Below are experts of layer 6 (counted from 0) of a mixture-of-experts language model. Rows are named router (the router's row for the expert), gate (a neuron's input weights, with its number), up (a neuron's input weights, with its number), down (a neuron's output weights, with its number) and show model dimensions 0-127. Each number is 500 + 25 x the weight over its row's rms, rounded and kept within 0 to 999. Numbers have three digits each.
After each expert's rows: "comes before" lists some tokens at least twice as common just after its tokens as in all text. This comes from a sample of Wikipedia text that the model never trained on. Tokens count by the router's weight.

# expert 48
router:527511501508496466506483450460551519495494492493519484490575501492475460470486526528538497477527550503541480516507511513528519468496508485507487522490495498477484485450477483513523514472500485528498511513456475546528512543510523490496509479482510470461507489448535526515503496478480474486508505503464514488454496524505507514505531482493524481514518457482488459454526575506464522522505
gate3:486529485485519479489459478539521471491513450411497501492519547526512500472504482475505505487493528470507487549501471503502481520487481511560460513504504492488502561529555463492514526512495502513501504532490477510497507506526460523481537545497521530486476516503521463510504507492464518483500521513484520486539492492455491512487524478488531498514433516505508464535533454497528490503496
up3:511495496500493515531474514483490514528507509490493498462543532530468495501509473493468478528474491542469520462497537502532467472540525474485521490502513494497545500488529511501515511501530420520476506494519521530559516482507510495467447510449452542477476528500512527543493493505516499483464507487459475491518459530526492514539542533492487508484502536484495458479510503491534527503527
down3:497481498481505504499494495512511469526502526532488470466493545496496491515468536523478521486510518525470499491501488501518498483502511530427498485505509531427503497495518546458436516518522505461556504453483516515503486492507481518508471481486487511523476506489454524498455521496500522518515544512512475484456533469497456489487470494523519465491474482464490526509489525495516481465424
gate4:530486485475523474519535501525496521489495465514519488524552531496456505530494550512499505512483497492501486496460531459511489518539496539488464505476506531500483531518490512493517490488467529497448528486537478494480489511469490484548525478502477530514520506469522540466443518492519486462534444517491456502482527496539491502553517512509496454533514504475505515440537511523504477499519
up4:522512531508529526498498478483464453473547463477506497494494490476441470543475524448541456495529549489505524515479486512495491506481520488545538473494489520559489491521460535497488509477496504513470465491493459521480547496473504458498502515526512480510508503465488471528481490497526498489480479499454530477487463520508511521469500520529504499485462492433513516484507515481459501498525
down4:519494523468503465501475498499504466537535518511546501482483503462487510508486523484502490531535503547487503500479520502465483503510468504538472432524499505488489501563510521498529472521501543456486545521469541518517501508531464528505492491512491548522484512491511506471517514505504451503505534468473512498518525529502423506507486504503487526538493517563490536494521471504524511471462
gate5:477513502511557531504495495480479567495522478512482544496518494488479512489486501536524471554485532537502532528526539520511487506510530506506533478531518498537536525452538493512554471505447502541526501514487513476482467500485526435488477499478481516524522461477509528523516542495507548488545535506514501493517491485504487515514515474511512496539513537523506491528523499531498498516531
up5:467497494506468515521455494524474475519493486531520483503527540494492472506481504493541542468550506508478574508440512535523498500529506496476514469472463472496508515527507445474495495500496494513467501496547519545478482531454503482516495492527548532494475477503494506485466489522472503482485485533531476515505493481535498504501517532490522514550532511531475572507538504486485497518493
down5:514477515542451489472498504486473497486471505529460524482479528538535458462523482515523481515527488515480484487510475501542496453468527494513458493520503473482448473505499482512493526527491512513507440471474453525470499546475497520526530462494548532503507493495450473539515481525474549466506538492517483494514503463515519469511518503505471485523519495485493518499521453493533517491522
gate6:486517446519484509508490482461515456503545484469497508519481532516473534526499506544439524529451471518484485514493514532518509504517482526477542454537543484518535463495485536490527492464480482522472492509488476490500548524499499537498506498490510501483530473480484447446490513542490513480498497490521480461499532456506496505512485469484486498499523506494483498532571517517514483523473
up6:485492517442526543519518517517507506535517497516494469481508522494580528511519522494496477501509504477502528509513519474517510520506482511508472500458482504492512485485493509499480551515485536479498504505537492471502517447493533430527500519488470494493483464521513535509501500508496502463532527530480484483514484505522506533533496498469522543468481576508467481511470418529496476511511
down6:572459463488512489500521487521545513561517512560516474483502477481486476544455509504505526468508504504557514492497535525518501479453523483521492509526512499496507507498495484511532513507486478466532503461553537464493505503509527461508535478485515463484472500466515462491516508459506512491503490529467514496487498501532508491460509476496522470504528504469490440516458499470488504492534
comes before: "0", "1", "2", "\n", "3", "4"

# expert 17
router:464515484549546489504483509448484488469532489511488485464470505506421482487481530493456495524489510517505502442545490501502480476477510466466541528511507492485476522508526518524506506541519486473520518514542468521521533535533540522508466510496482516465477482516505486558498490480456509506480515435532509509521491514514504519526526511523497509513509513541515521510527474515495537516499
gate3:499506530512499451515469481473522506484491465498504510534490498516469484485483478431498497501514542528483498547495518489464549484516528533491488463533531503499513477485503504476527520498435494502483478565514490523522508555508477501529496531480484489510509507521545469491529484510474488511505496533490515508495535502556463532518531519451485489528548464486499507487483513457475459488518
up3:482457462462475489459440520541489489516522477486507534499535527473489530538528487490488517515507460512487505508483533539524494490494501511513478535491470525456517507482509537514499486504485557524484478470444529496474515515550465505507500461485474501510483489538477535482514540525504508516516500487535480505512494512498502516491519509483470482495450524511449480503517501429513552491479
down3:541501528526498502497450506487468476506507502480507468494459534498500474496458514543502523521505489451497485458526492494537506470471514503486515531468502504495486473492546520532497491486463473460477493491552501472505550513447529525464485490493442513566508506474505500529518497515486496480480493477499494489521554492542480478499493540492503492478493463547487538513467452513519487497523
gate4:477498477499529486536471462477444474526500462489492526489476495483486513475468486480495523508553502488476520540523471475513521501497499512464506511499480477452509475553531491506502487519504467462495489527520520496514502491479518536546455540530474457497477439549506472504466521510528551526479468480474491462495484521506491488498534497504512480508499490475493526505545480499479501548548
up4:508507499494487488517508493493510522475514506436535507480482489502499462513501460472498511539482512528512500509501507484507525519496483454458504443552484420503507498523517491489520494508484491531478501487443492531531528491497477458536547478500519458460511501480517492489497515514470523438540468505479483484481484501531501455512462513503466484499482529536498489494543492515495522564500
down4:514551478496459510498496545496551468537477466521450488498493518515513536535544500496519462487496485512511499469428496507465502522470493506520526484486506512510446448470451519509490486470502503481499530469516485534491473522504505469479464493462450513505491498475490477513483527490480527526510519512490453497492543511507505474508440507458497507464524500479523515483469474486497494511469
gate5:452465524494520491505549514498525503563530449480502518512511548537507522466510469491467523469500479481537473534481487470500523510494521511505490561485490500476520518489500522520486487508526511504502469494490502449511476500456508519487530524503486489528504553461428486495505549474520508499529504537525507433496512537551513519471492509490517483495521487514511532518490514488473511491493
up5:516515496505519515455500499512553510467493512534457450506492508484518486518511484479516481466540515507500528485496475501455493492445489488461501502518514511508529476485510496470478512476473524536521502491498512514499520491459410473522469473534531541478505534486512508464519495455451517530521507518490531512529488487497490489474479490469538536475519464511476478501466486458461467473510
down5:501531507508524500488514503478530449508453449540508530518514480528507563519500552495506483517525477534513543525516501464444511527505495475537524489535476508497473495475472511457530548505492522526473486534507520515482500526507511501488512451500502508514484512510504516506511476496455539505480468532480505529506491550499511486513495534490578549506503505496442513501511487498496522506482
gate6:490491505523490466513557504502483519513489462487510505497468481456532503516516497506488494491492480498478541486501493505527505484476526508501478554506495533511488577483503522488456506496509530537508546504519484493480500516521474474515528445450511503523506533542489541531468498557519518497529533453477540483531518476473478521496503553501486499511482531472505475522483545502463461503524
up6:515494485480534483494512506499475525504491544463527485489506480456519527501493523509476488541571474550501467508504496469512544531469527505526492531516462481504483487505575492519512466484503517486495508530534454498503531461470501488483541490517476511507487553504530531505532516497539515502480462474499469532484510550523542482489476505477498513495502456488538500525496527497456514497505
down6:457481507518550481484436539506493528497541481473516452478518500477475516506526518522505558516489506473517493478506518476453489516481501478530452499463492474503544450502520520494502470469498511467515535457512502496531500493469538499463498496469481499516509484513488508505520465471478486474453472528506485502523490520510504518516473465476505507543523510497522545521532493556482546479509
comes before: " | ", " |", "'s", ",", " (", " "

# expert 2
router:515489479515509523478494506460504475491456510537464467434496496447482505515503488516505504547472488521493439470515514504467494528517529550489530486489467503497505504496532515527482456505520497505535456477515529527481501465496528484462478488468499483490540515495506507488512470500555497502476452512443512537546471479524473498536510453450487492505489483486518539492511503510492525491495
gate0:489502504539471520428508499489488494502508473502480529489498508499475453540505518506441543513450478495474466548518507533515521466533501527491487485486481503498498495462514440518509504530517457505494504498498512503508499528507522455492519476449497504491506529478499506500481469520538486493511499523514500519536462442512510456497514513494512484501553522481503459498505537485434512446492
up0:511480462496470500506474506520498492458495460504500464543525508499440480441482488561487497466507512489528485506479454453481506485552500507493483508507511513463501505535486479516503559511481468538503492543484478486444526497516504510479478477476493498550503525499515517520459486498441471466531547499500515493468469502518506475532543483497483504480514536513478490471502477491484472500496
down0:526512479463517480468468512520510473497488528500483541508495499521556516520540508463452470536495481497533492518497494509461482539510493507543507534489493462485494535529546515510502504486531510515494499509526472492524522491499512419503515486498531487492547525481482501518510513477563493503482483548435506510503461491497499510509475473478473549545487481498479534512501506486524472511454
gate1:480506508518505500490466502476461492532526522517485496496540483486500519480557519480501481495548519479470451489501522513510464493485520506439500488527451493496522511482449486508472459472505503547474471488496509549494519494448524549487479552503539522471542503516501478480501496503509522515494508526520520510500482493529496524475540494495492485462489485440478529465483526480560504531497
up1:478519503533469546527515500513545536506483505507529487504515471491499442539499524549490512502494471493468510504453493497494500491502477517490492515519518502472492505504479467532475513506541488468445515475524484525503459466525480537508529489526458542540468477473447454497476517469489492506511514490498540492439491520505489506519481503509476520561463518544465486481485514513510471472488
down1:471507516501481502495505469484521516505518480469522477528514499469519468529491529491471468462509460500514534495445498496525485495509531503519465519535482473511500528521509524538507499552487517466471532565529482533518441507495473489502504501480486535518469523507455455504504495532497494491497509479491515445498565543497502479499482500513519562513497515486517507458479505444466516487517
gate2:494510478518480540476529467557474493503524481515511491521495551472504503527515469503488465533530477530501523498495504462479556491525530541479525500492471461477471479494508504508507498523486481501504472533455534520506526550516548516452534524456503488515506476470477494524521477515513534500478433500516490474530511517521491537515462498501474488528490465497482499474534476521494515445510
up2:464534488515484535471495523467476514485522512469476484505480494497479501460499472513466457527476549520549497509510491491498472497492495447504496494515554516520519527559501531494507469509504513489524518549496479490494502500492478539481480500513534471471535500502521549492450506481515532478502502431506528527494497494503475486523465489486445512493504491516508486518506428512485485519561
down2:541455508489448498502502461432483487434497468477515548549508470546513475549481506463483493470503525545482494497469521494482486455470513545471471489471481445524533503501521525481516536445503523495478493549513504506513524464503479512498514499502495504473488511504528498463514505514466503472484513530514514522529491518490505473519537513492490500508507513498499506524549517488503508505479
gate3:534472525500453516511517473501504473491501498505504483515472479496511492486562451472540545502489542482502506561531520464490547519538499527500522529524525494464507474491506511476526506532516500468529486505530516545464515502500494522483461545486518547510491517543445491517481519490515470494511491490522495502508549500512457523523490477459482533486529524471503462513492483488467479528473
up3:500523497492486477518500492539523527496476452463461523531512509535501531494486546505519434463512481512548483490488482494467504522450491503492439518494512524510481496477524507500485483501487516513475534450498521478481503518492475495495554501545545477481499479456551486436475473519493514488483517539512466481511521498477519493482497527496487536475499474485535497454508501479490530502461
down3:510511511498534496510457540489521518479533537499498503473473512484473464478502492488454432468495472513530489497492479459519511419490506513516503463510529501524540492481490487506470501509508482489514496481508503542556521516524558518507476511461488490508544531473517510471523530454486486511486549474458498468510475516522520517510513505495531541538457493533508495477491512483498479502469
comes before: ".", " of", ",", " of the", " and", " "

# expert 47
router:485485537475483471530494513477521495491470515504504469518522533525508494477513502501487490480529542559490444457527498481487466452509484523510492470496487525497474495514494514492512486567519515508505437488480493535515505485496498505478483497453436514524488468497502534497498477494493505476552481495483497468513502500520533490507486462534500442443534509503452487459525541536493502523492
gate3:499539498488488499482509472507486478488441514563556488523548479527511527527493494474505489526508512501483489484498504502503500519528506518503533565508535486502523500527518476475499482522505518485518534518505530556538502449506495441500486500498471513478547484509509508457492508492487524479460519539507508470466514561536465519479500477503451517527506514525519534462493516487500485510546
up3:482507495520497536472565509500467509522512517523491494520492454502496535482491483477517540542510506514495497561509515551517521493479545468499447536544498532477478470471514518516490476494495559508559492529518504505489511486534486471502508509496499532438530504533514489458481493487499508500543479489502484495482500492555467539501493510500526487474510475486469524473483462476465478491488
down3:468505491536498491497535542498501542542541517527519491457502527485473496502534452517488557497506482561529521498463534498450514548529537522489488523491524456509522491489464546486549513484505471502478487497501500519544534494473534487512512502494508487517487511479490468491506514442477531516481489467509515480490481507537502507512542501513485517490496451511479495453492516514517529491457
gate4:505512517529510491512496489487509474558487486487473469523497547503470454504538482522488502499505552501472514506500486493514507515488488556516497503473548497503497485546518530456482509491552492525505509481484483521432495517492497468518484518479477503565507513464480466462489469476512485539502482511506484490518574483476506518525537493521496523508527521479543519492498497458560464493506
up4:506501536523509486496508542499522493482495501444470473535489524490492511471501490512531505489462520486475495518519486500496477449535488581499484483516547490492528519506460533473469505519520486477452510469503471515526440510500522514505520478444493504489491502507528477488486469455512497508540491530555501547472515470472536496540502493502468497488504473531487458485519489472474494518538
down4:475462498504454468502476516474506497491487536502495493473525466483462519515520496479547530488482511506514502434502460488482464502515445504510471491510511527452517484526504483465473502480500465535521492467468491511472529477533467511488509518508487486522459462486537487488461495512516515514504488525482518480514496494496469420489523494514518464479477500522480503474505577474515503512448
gate5:472490508477484447491476520463518509481510487484484536466524505466538513475510475537510480545483490512487520495442500537504512488557484472563482505531527497515521518515521498507524518496490468494492465463504485508455455535469489485503541486501495541508493494545515525467482540513494469456494528526499538520510459492524456527530470490515518514497489497514464506549496488491471525481485
up5:527521542542470456536499462485513494520517506476533507523508530472478415508496485508493504486460491509554500492492490510529468546519517436491487485513477503495472523500536515508489492484481510506508497514477440516494532512436507512475468522471505497506483459513495500487457487541524466501484484486493499500440522470523538500471478512505467501484500494508470503535508481478458483491524
down5:491490507537504489501496473514507456514499525470448494538450485484509506498496471456527503489503516486461513494504531544475496484484503510484473472503510446505501473513490484486488482554511470541536481493464483521485464532508489486516513503482494508511488476511470519489477501472493492491487554492493489596515486508541457485502528518477534519468518509546483485555532529530487525460520
gate6:527504527558504481520491521463506476525530481527515475508474468492484489436541477517491497465451471492506489509483531519535496465495518495520515471497509469506507556482521458481504531493513495473497510479517510516508516560507541473505502507482472504504480511544500471487509500450475477537481507466539460519486496498471482462473475493492474480494474528455495489486526523506542523456552
up6:532529513530500471561511518463500487496489499545547469517446455506487492514452491501507558492486480524548500487533448537508507514497512495487516487477457470526485520464511467493506520516512470498501508527510466492542534520496536495479471518492508506467549487514497488525492513473493508512471523507512497490458482496515514467502468481517445461483516497569498512453515500510509515504519
down6:445514497472533477510513481492500543465499515473519442478501488488477529516468513527509488556524482518524506496461490476491469496504489488510504518533493475476474474532532514523524527510519542504471520489543492441491497512458486484525465480491461515479498516490542502484515474512514476485517485477496537506484445473498489475492452481514515551522459531473468553512499507534480520475472
comes before: "\n", "\n\n", " x", " —; —;", " *", " —"

# expert 59
router:502493504500469531533494512471532507454469493480474536473535495466530501491506523513504553510520492511520472544500527496493458483474502458513486501515517450488471457478464483480480538473475464531506485492525515455530482513496498471497526506504504451467466469509540514515493478476438530505503501556465514514503491526495507464538504475522498471497538507498527548470482515491512536513525
gate3:473495465485485469491522542515503467476532435467443499503468504466473476473508439500521484470502486508470521530498522532515511474487478506555467504539468513481472482540496483486526538525508497441485495500485538487519521506478464489498520509515520509490488482491519472519497532447486513504503509472505500547513547537494465518508460480531500504483486538476489515481482475466486503499537
up3:505516477526491511505539479456447506487477515538520478472512504535525479483445505533434527489504496485515467503496519447501492517476465493473533496553524513482509496501508481520464490487512528494504542460535514492452518516543551502533491469511451515525514477490484528506486489544492490462511472488533526525485505508490538492502513517511492555483519477529524504486515515534497449500500
down3:457498499531476519512496526520479491485491525521484444447510496451543527494490502546535524450529482528506503499510502486500507503502489519447484517520500517440522508470521503507480537490497450499506539476484461501483473495488514482506473438485493482529504520488545537529493516531483454490487521517455503468520492516509482505503515517495556483474500472496478509538506493504488528518435
gate4:482480479505486481504490474520506535515473481461477529476480457502494529511498497477471527468534516467456507479524531506481508501540495497504527500457539459506471481496464486478515478503517501546486493497552472463542473522492462547499520508479468515488525501477497467506486538537527485516488476499501479462511492553515530501476517521502525504578494499495519490528548513525505470462461
up4:498469458514507515536519493509480492461462573484525439531481485486514496495457483520520516482496483525486498505509502486467473496496492526505473486532466484512515475520525489488539470470504460500523502526460474481576492472484496524508474491515474495504505469501457462488475511514509506502500456483476463543457480488500464504530488494518483489497470525506479532467526502543483483544455
down4:493515528540461494518465520483523528472517473488510521484508533505505511505522480512550503479496528480546523480492479529491508499505514455495486512481463508515498449460441514470469497469489478482548480504491500515445498482483531501538504522517513514443463527465504535492485520514441499448513504479489501465471472475535523484495502519498496436485456498480486534477492509531498494493475
gate5:463510481463515495558506515526477490523524501537504484503512507498490499509466523520465519511497498473479477509500523490496500485491506452491533519506537506505517430551511500469500500476498536491502533547542547525502482506539489492498512489511546515510522503524474468503463484478485520456469470481535516503471497505497468505490520473523484575472544468474479568490489529464504500495480
up5:496514527478516489464538529522539491497480463487495453523498525470510491471486513531490514534553475515529497459531518478540464520481481440506491510412526525502488506509521486500546497462513506496498505471518509469473470482521495477492503485464527501481493485530550506516482465534513524503495527454514532462498496515518499481459474509495492544521490473510501534472524478533517479496525
down5:471478478460489497510484526534501443497486542453490507499518513453508498495550516498530481500525498504479513535498457510501502525461488509511436522521479492450494466498451519497468524474505478499491459480518475511470499498478508456512472500501533501484482504510515510560516525462535483500491535533458479493473499475491497469550534498510474441550498454502498478504519493495492515513509
gate6:481492466522469515494538512498491486402462453493502548516528492541488456526495514499483485534511486471499490487519457516555514528460496486486508483502488499519498512489516494477465485508487490482500517504506516519499513490538501525540518493522474495531484524482514530497515475465504517503484496516516467510470505509467485480423568528543518510490473484473527521515453490483478491533505
up6:532484488568500510490505490507477481453497523489482490485521482504468459542476489444509531486511481486517495466500492470481501493496513532496520533447516467508525502459551473492486532546515514499503504488466505475525532523453519464493496504470493513487506513507485491452559494451498495538492503498473478480452457529463506524524536485541515486538521486528479497498474506492474465521481
down6:446512527523504461496524537516488514511473471494511528515487532490520529454488486456517482562491505499494519497490486459455503560522494518517493489513496508538505516466506491525478493469516457517470516500498518505510517499471525543523518515519466497559540492521532503503513511474566513502542521531565506494525480478491526507508507481512514480530510481534501462528514449529481515510486
comes before: "1", "2", "3", "4", "6", "5"

# expert 61
router:529448523504495503444480477471479466502494523473516518499534509526473518509488527494458529526512510487496504513507484510484492503476454515440508457503516450492479503484492532475485528516481500527509512506484479506521557504488531520481508474559537488477485470529543499488524489481509487491501522550457499507493499505493476497532533443454475488493533512507553500470463513557498525519509
gate3:496452492515516504480477485495481510544499515504519459485505509511512489482497522503503492522509519466516466537474542497581491525492533497495493524500512479491507504512500462521541531503512488504485507501509510511540563408478533456486488515482499482508468526483528515509502512514522484430454517495542496482507542497484509473481544495493513490497503478512507446469527472497500491549526
up3:494479482526526456513502546499471486483512464491464491475495444471489520526511494505466484485503463478515535480492489507519500480529462460468477510520444499496479508511501500567519494543515509458504473477485547474506471517482512482503487500535519488475520522493549483522493442520550485526508473481491506477484500500472516515497445483510473576514535481538503495515495501532481495510498
down3:504494529454493493493524541511488488553490471457482527473515485508451482484505496496531512499520454494479542524501426470504489488518500526490446462518474431527519487492525473480471501505519498488552456485519510506517466475526463532544506490498496462505485505468512496506477501522502498541496506509473507476537519523531488458493507526488502504500488485517520512535447505474507465521465
gate4:493474531491479455483507468476498497489490459520521506531485500513489517500522484538515509485516504452483485548480487508514542501522476492522517469564463536507508510482485440520455492516488495497475465512566493497474530491521493461542529515480476540513518534564528468490520498514506453522512504533496517499491496522475550512487516527495531495521472479497502495459521551478485511514487
up4:487448505515465538472473501503491486535498531470511509495493459474518517507536446470505478563494493510466502517512510525482506502506474519529520475543505484476500501512504532491460507439548531507479497456500505463457538499490493547475485497523474525489468513554486514507484493485511501562498486509469486435516468521496514541549518513474499519498472496480489518501513482533499510498499
down4:517440517548509507507459497455504567512476530497536533473502513490508532476510486490477480488457515502503488493514539494524492491505471500489464536531499502488507503501520486500541449464485492521502532510486473491544474503515489524499504500466466528466472483461516525487497471487475498481466492522483532496437501516538503435502543507488510461468523504487472520496492500489497556546500
gate5:495455537504489489492484515509512490517494498497521450492474501493515497533517498493461501491512507431508531517483446483521482508467518551499486452565496497491468485525489526490533498506474502510493518503524516452545486553496498474532530476515519515526524525518498449474470490503501511485484531448489499489504451466499481502490490466497504471446455514492509565503473501465516517497510
up5:516510487424529470496507501475484532448476512525546498496522490520537507520504490498500469476488479516527493490487462493509505536526471513510465554491486512493524511513477569520501507519507476537457549506528480492499477484489515495431497459506502520487528506474549526501520510514496510491556500500473488525508469504504494473472501454544502521464506476490518504475474452497490462505469
down5:534488510494502528532519510504463508495507487509510527496504460502501494505493462462494517526461500465489514513498511510476526499451526523507485454475536483539480501524487516511471521532450503484460505490516496531528548509545520496514483540492445500461493475521555446458467453538520534497485537522501496508514516487466530506495492458514534453518523514468542496494499472504487533517490
gate6:499496540470505515529501517501509488488514482512524542461522489479504484537487462511471503498504519519501576520528495462530509495515496496488523474472533532465461496468484480499457455452461508489521496472558478458479539497458560504522473494512480462506505529474492498466517511512507486465540509502488496524493487482540478477513514496449486501515534481510476532545494487474495494469521
up6:529496517484522480442509492530460538481499494508553572487523495492461488517494523501498521494528483522499490514511477466490466535520490497517506488456451476469485524507480518490486475484464505486482537489494461516461507480498504533486494484533525495484514528502524496550499511505485496508473465481455501554453472485512503449464468482521467510542512535522488520480478529462497472466484
down6:491478506508490546463517489486496482486518541483535505508540466498507541513539492564504510490467519499485499530533501460491505545500469509491555451478505532452523499478469528529451499531478483504481456463476492479512520535466486516520493460497534516491523487460550509475517476479512475498487491499468486492512494543480499489504496453470493463543503490512512531476485504508507546521483
comes before: "1", "2", "0", "3", "4", "5"

# expert 22
router:468496527497518474468526446475520447494473506470484469478513468496501538463510512488530481519536481487498500489499495534503507454524466478462468542544498494525467499494460483510479472483469471503498474456560498521496519534541459493489481447527466485482486506473484478507510477502473503541476509498470504455479497519536523549473501506479505488493503470502500492477452474508513539506500
gate3:512524517451464471469457515493510492483553476467475514509511486520499527528439495517526471442509490496481504498494501507511505516509520492538467488505456483505494483512493524518505504502513484493531492483436507532524465517501521493497510536508499503490451519536510447509473489516529479527529486475491468563533494491492497524470503535480505501521438479540533495487503501448505471450486
up3:467481503468456438491444539515487473517460471517455506476496464499502510513502493495494481498543462538482498511515500503476490518490524489461487484484448484497494528500491511488474471487496484559487498450494521513458463510479521489455541476513539496515473511491520461530481510507528482494516478479489513463509447534514467516514444527508508480512494500502490517492491538469452476477513
down3:539518440537496523456512493511493482515507497455446507510513502513427499475502511426514494534455508490496507492458499507489470480493480499528453520515515497500492524521490469509521507514493525532502479500484508503457485487482509494499480501530495526516475433506503488447501485466519525514507452499484522520514501501460513525460474509429520490516517524533538497500538483509484525486499
gate4:508500514477523562509518513503518488505506500462463547531526504482498520477517531505505522513542516482500509517530509478459522508480461507512536497482499517551482469532560454482533524482466516445501510531528488520467520525517516523503516503476547497486496510482448453517502461544447522506512548557487502449499516512490499515452512485483487513477502477489497493509501504509515505523489
up4:461499526496531516520500521552465483519480541484484504489467465541527483459474497511420507508521478485525469541454487539465485502491490498502468479493563481502517517485523527475499498476503499471503491453532514471486475496510506521494511507488493472498489537497512519478478515483531507468499483554504523477486507492519479471520471450556477537457494516503520496479471456505496494537497
down4:517508507491483492467478550497490486562508446533460561518538514508501492492483507499482486460513490499457508484534486485492488482502500500548493487514451526542481489533484489488502525489537522457522526486508536519509519495492496464502499533561534512514486482528518509519506530523504490565497541502522489477557509521497480506494448503498441489508473487495519463497508517469515490473526
gate5:505492520479495493497522476473468503523454474551530552469476511510489498491465454512532500528471506477571493499488528491506512529491462481505534504479518469510500480524492479495493478523467509550493485474515477467517490463528548528529547520494523449468509464527519473510515508565480512489504480482553497497528511517526479511490493519492518512491479519502486435540505519511520508519505
up5:492454505527454533460491498478512440489508504495534495480530513489471467525504502554507498504462502568482511472496509494533485513501517523512493499493482520530467513497535481450517457522507507522497511490478527476524513545511505494531513506505507491501476464466486497480538494518518464479546530484527440488498445465523508541508505460474515507496530551501498520470535500469493527525490
down5:529482545532485501472529452488485527499492497525497510499478500521506491467480529539483489503489485479537503495476536515513488472448481512465542473488463506507480483514558532517464534475501505548477496476497505467511526518486496526544531451525492486502538513488516510519548517492500519483523491543553505508491513554493517511470529521510538457489487505479499431507517498492550525506495
gate6:515519531459535490520488495470476543584493518512522530502513475439521491470500475525513513502516478454518499500504531542493503508499520475519501505519501469491536548518497532525471454488535510457523486536497508473486517514512551516478510493505536480532525484496475495521465487541506530497482534525501537496514489529523521511499497524466536485514480508445526519467469507474494540480507
up6:493538512496517444512486515508497509486523456497482491551530498464471485503510492463471489501423505475500518473462539491469496487547528492478490526546519510487557502521542479501509488512487503534502489508484516504498499523513505457491498487485520513520511511524544475476488566473478522457487493494474517481492513476458517518435491481477481523448503481500478495513537489533515483466475
down6:511480486501535513495520454480506498538470490501490435539479494512532474507484501466488484511510435481488497471526503503499547464513487501469511466468491509562509505468506530483459491485502505528495527474485487558443475500525465474501470491493489476491521498508457517509519538458525483526504529442504468511483522521478507505465494494475482480507528480497455471469532504508458515494486
comes before: " | ", ".", "–", ", ", " |", ","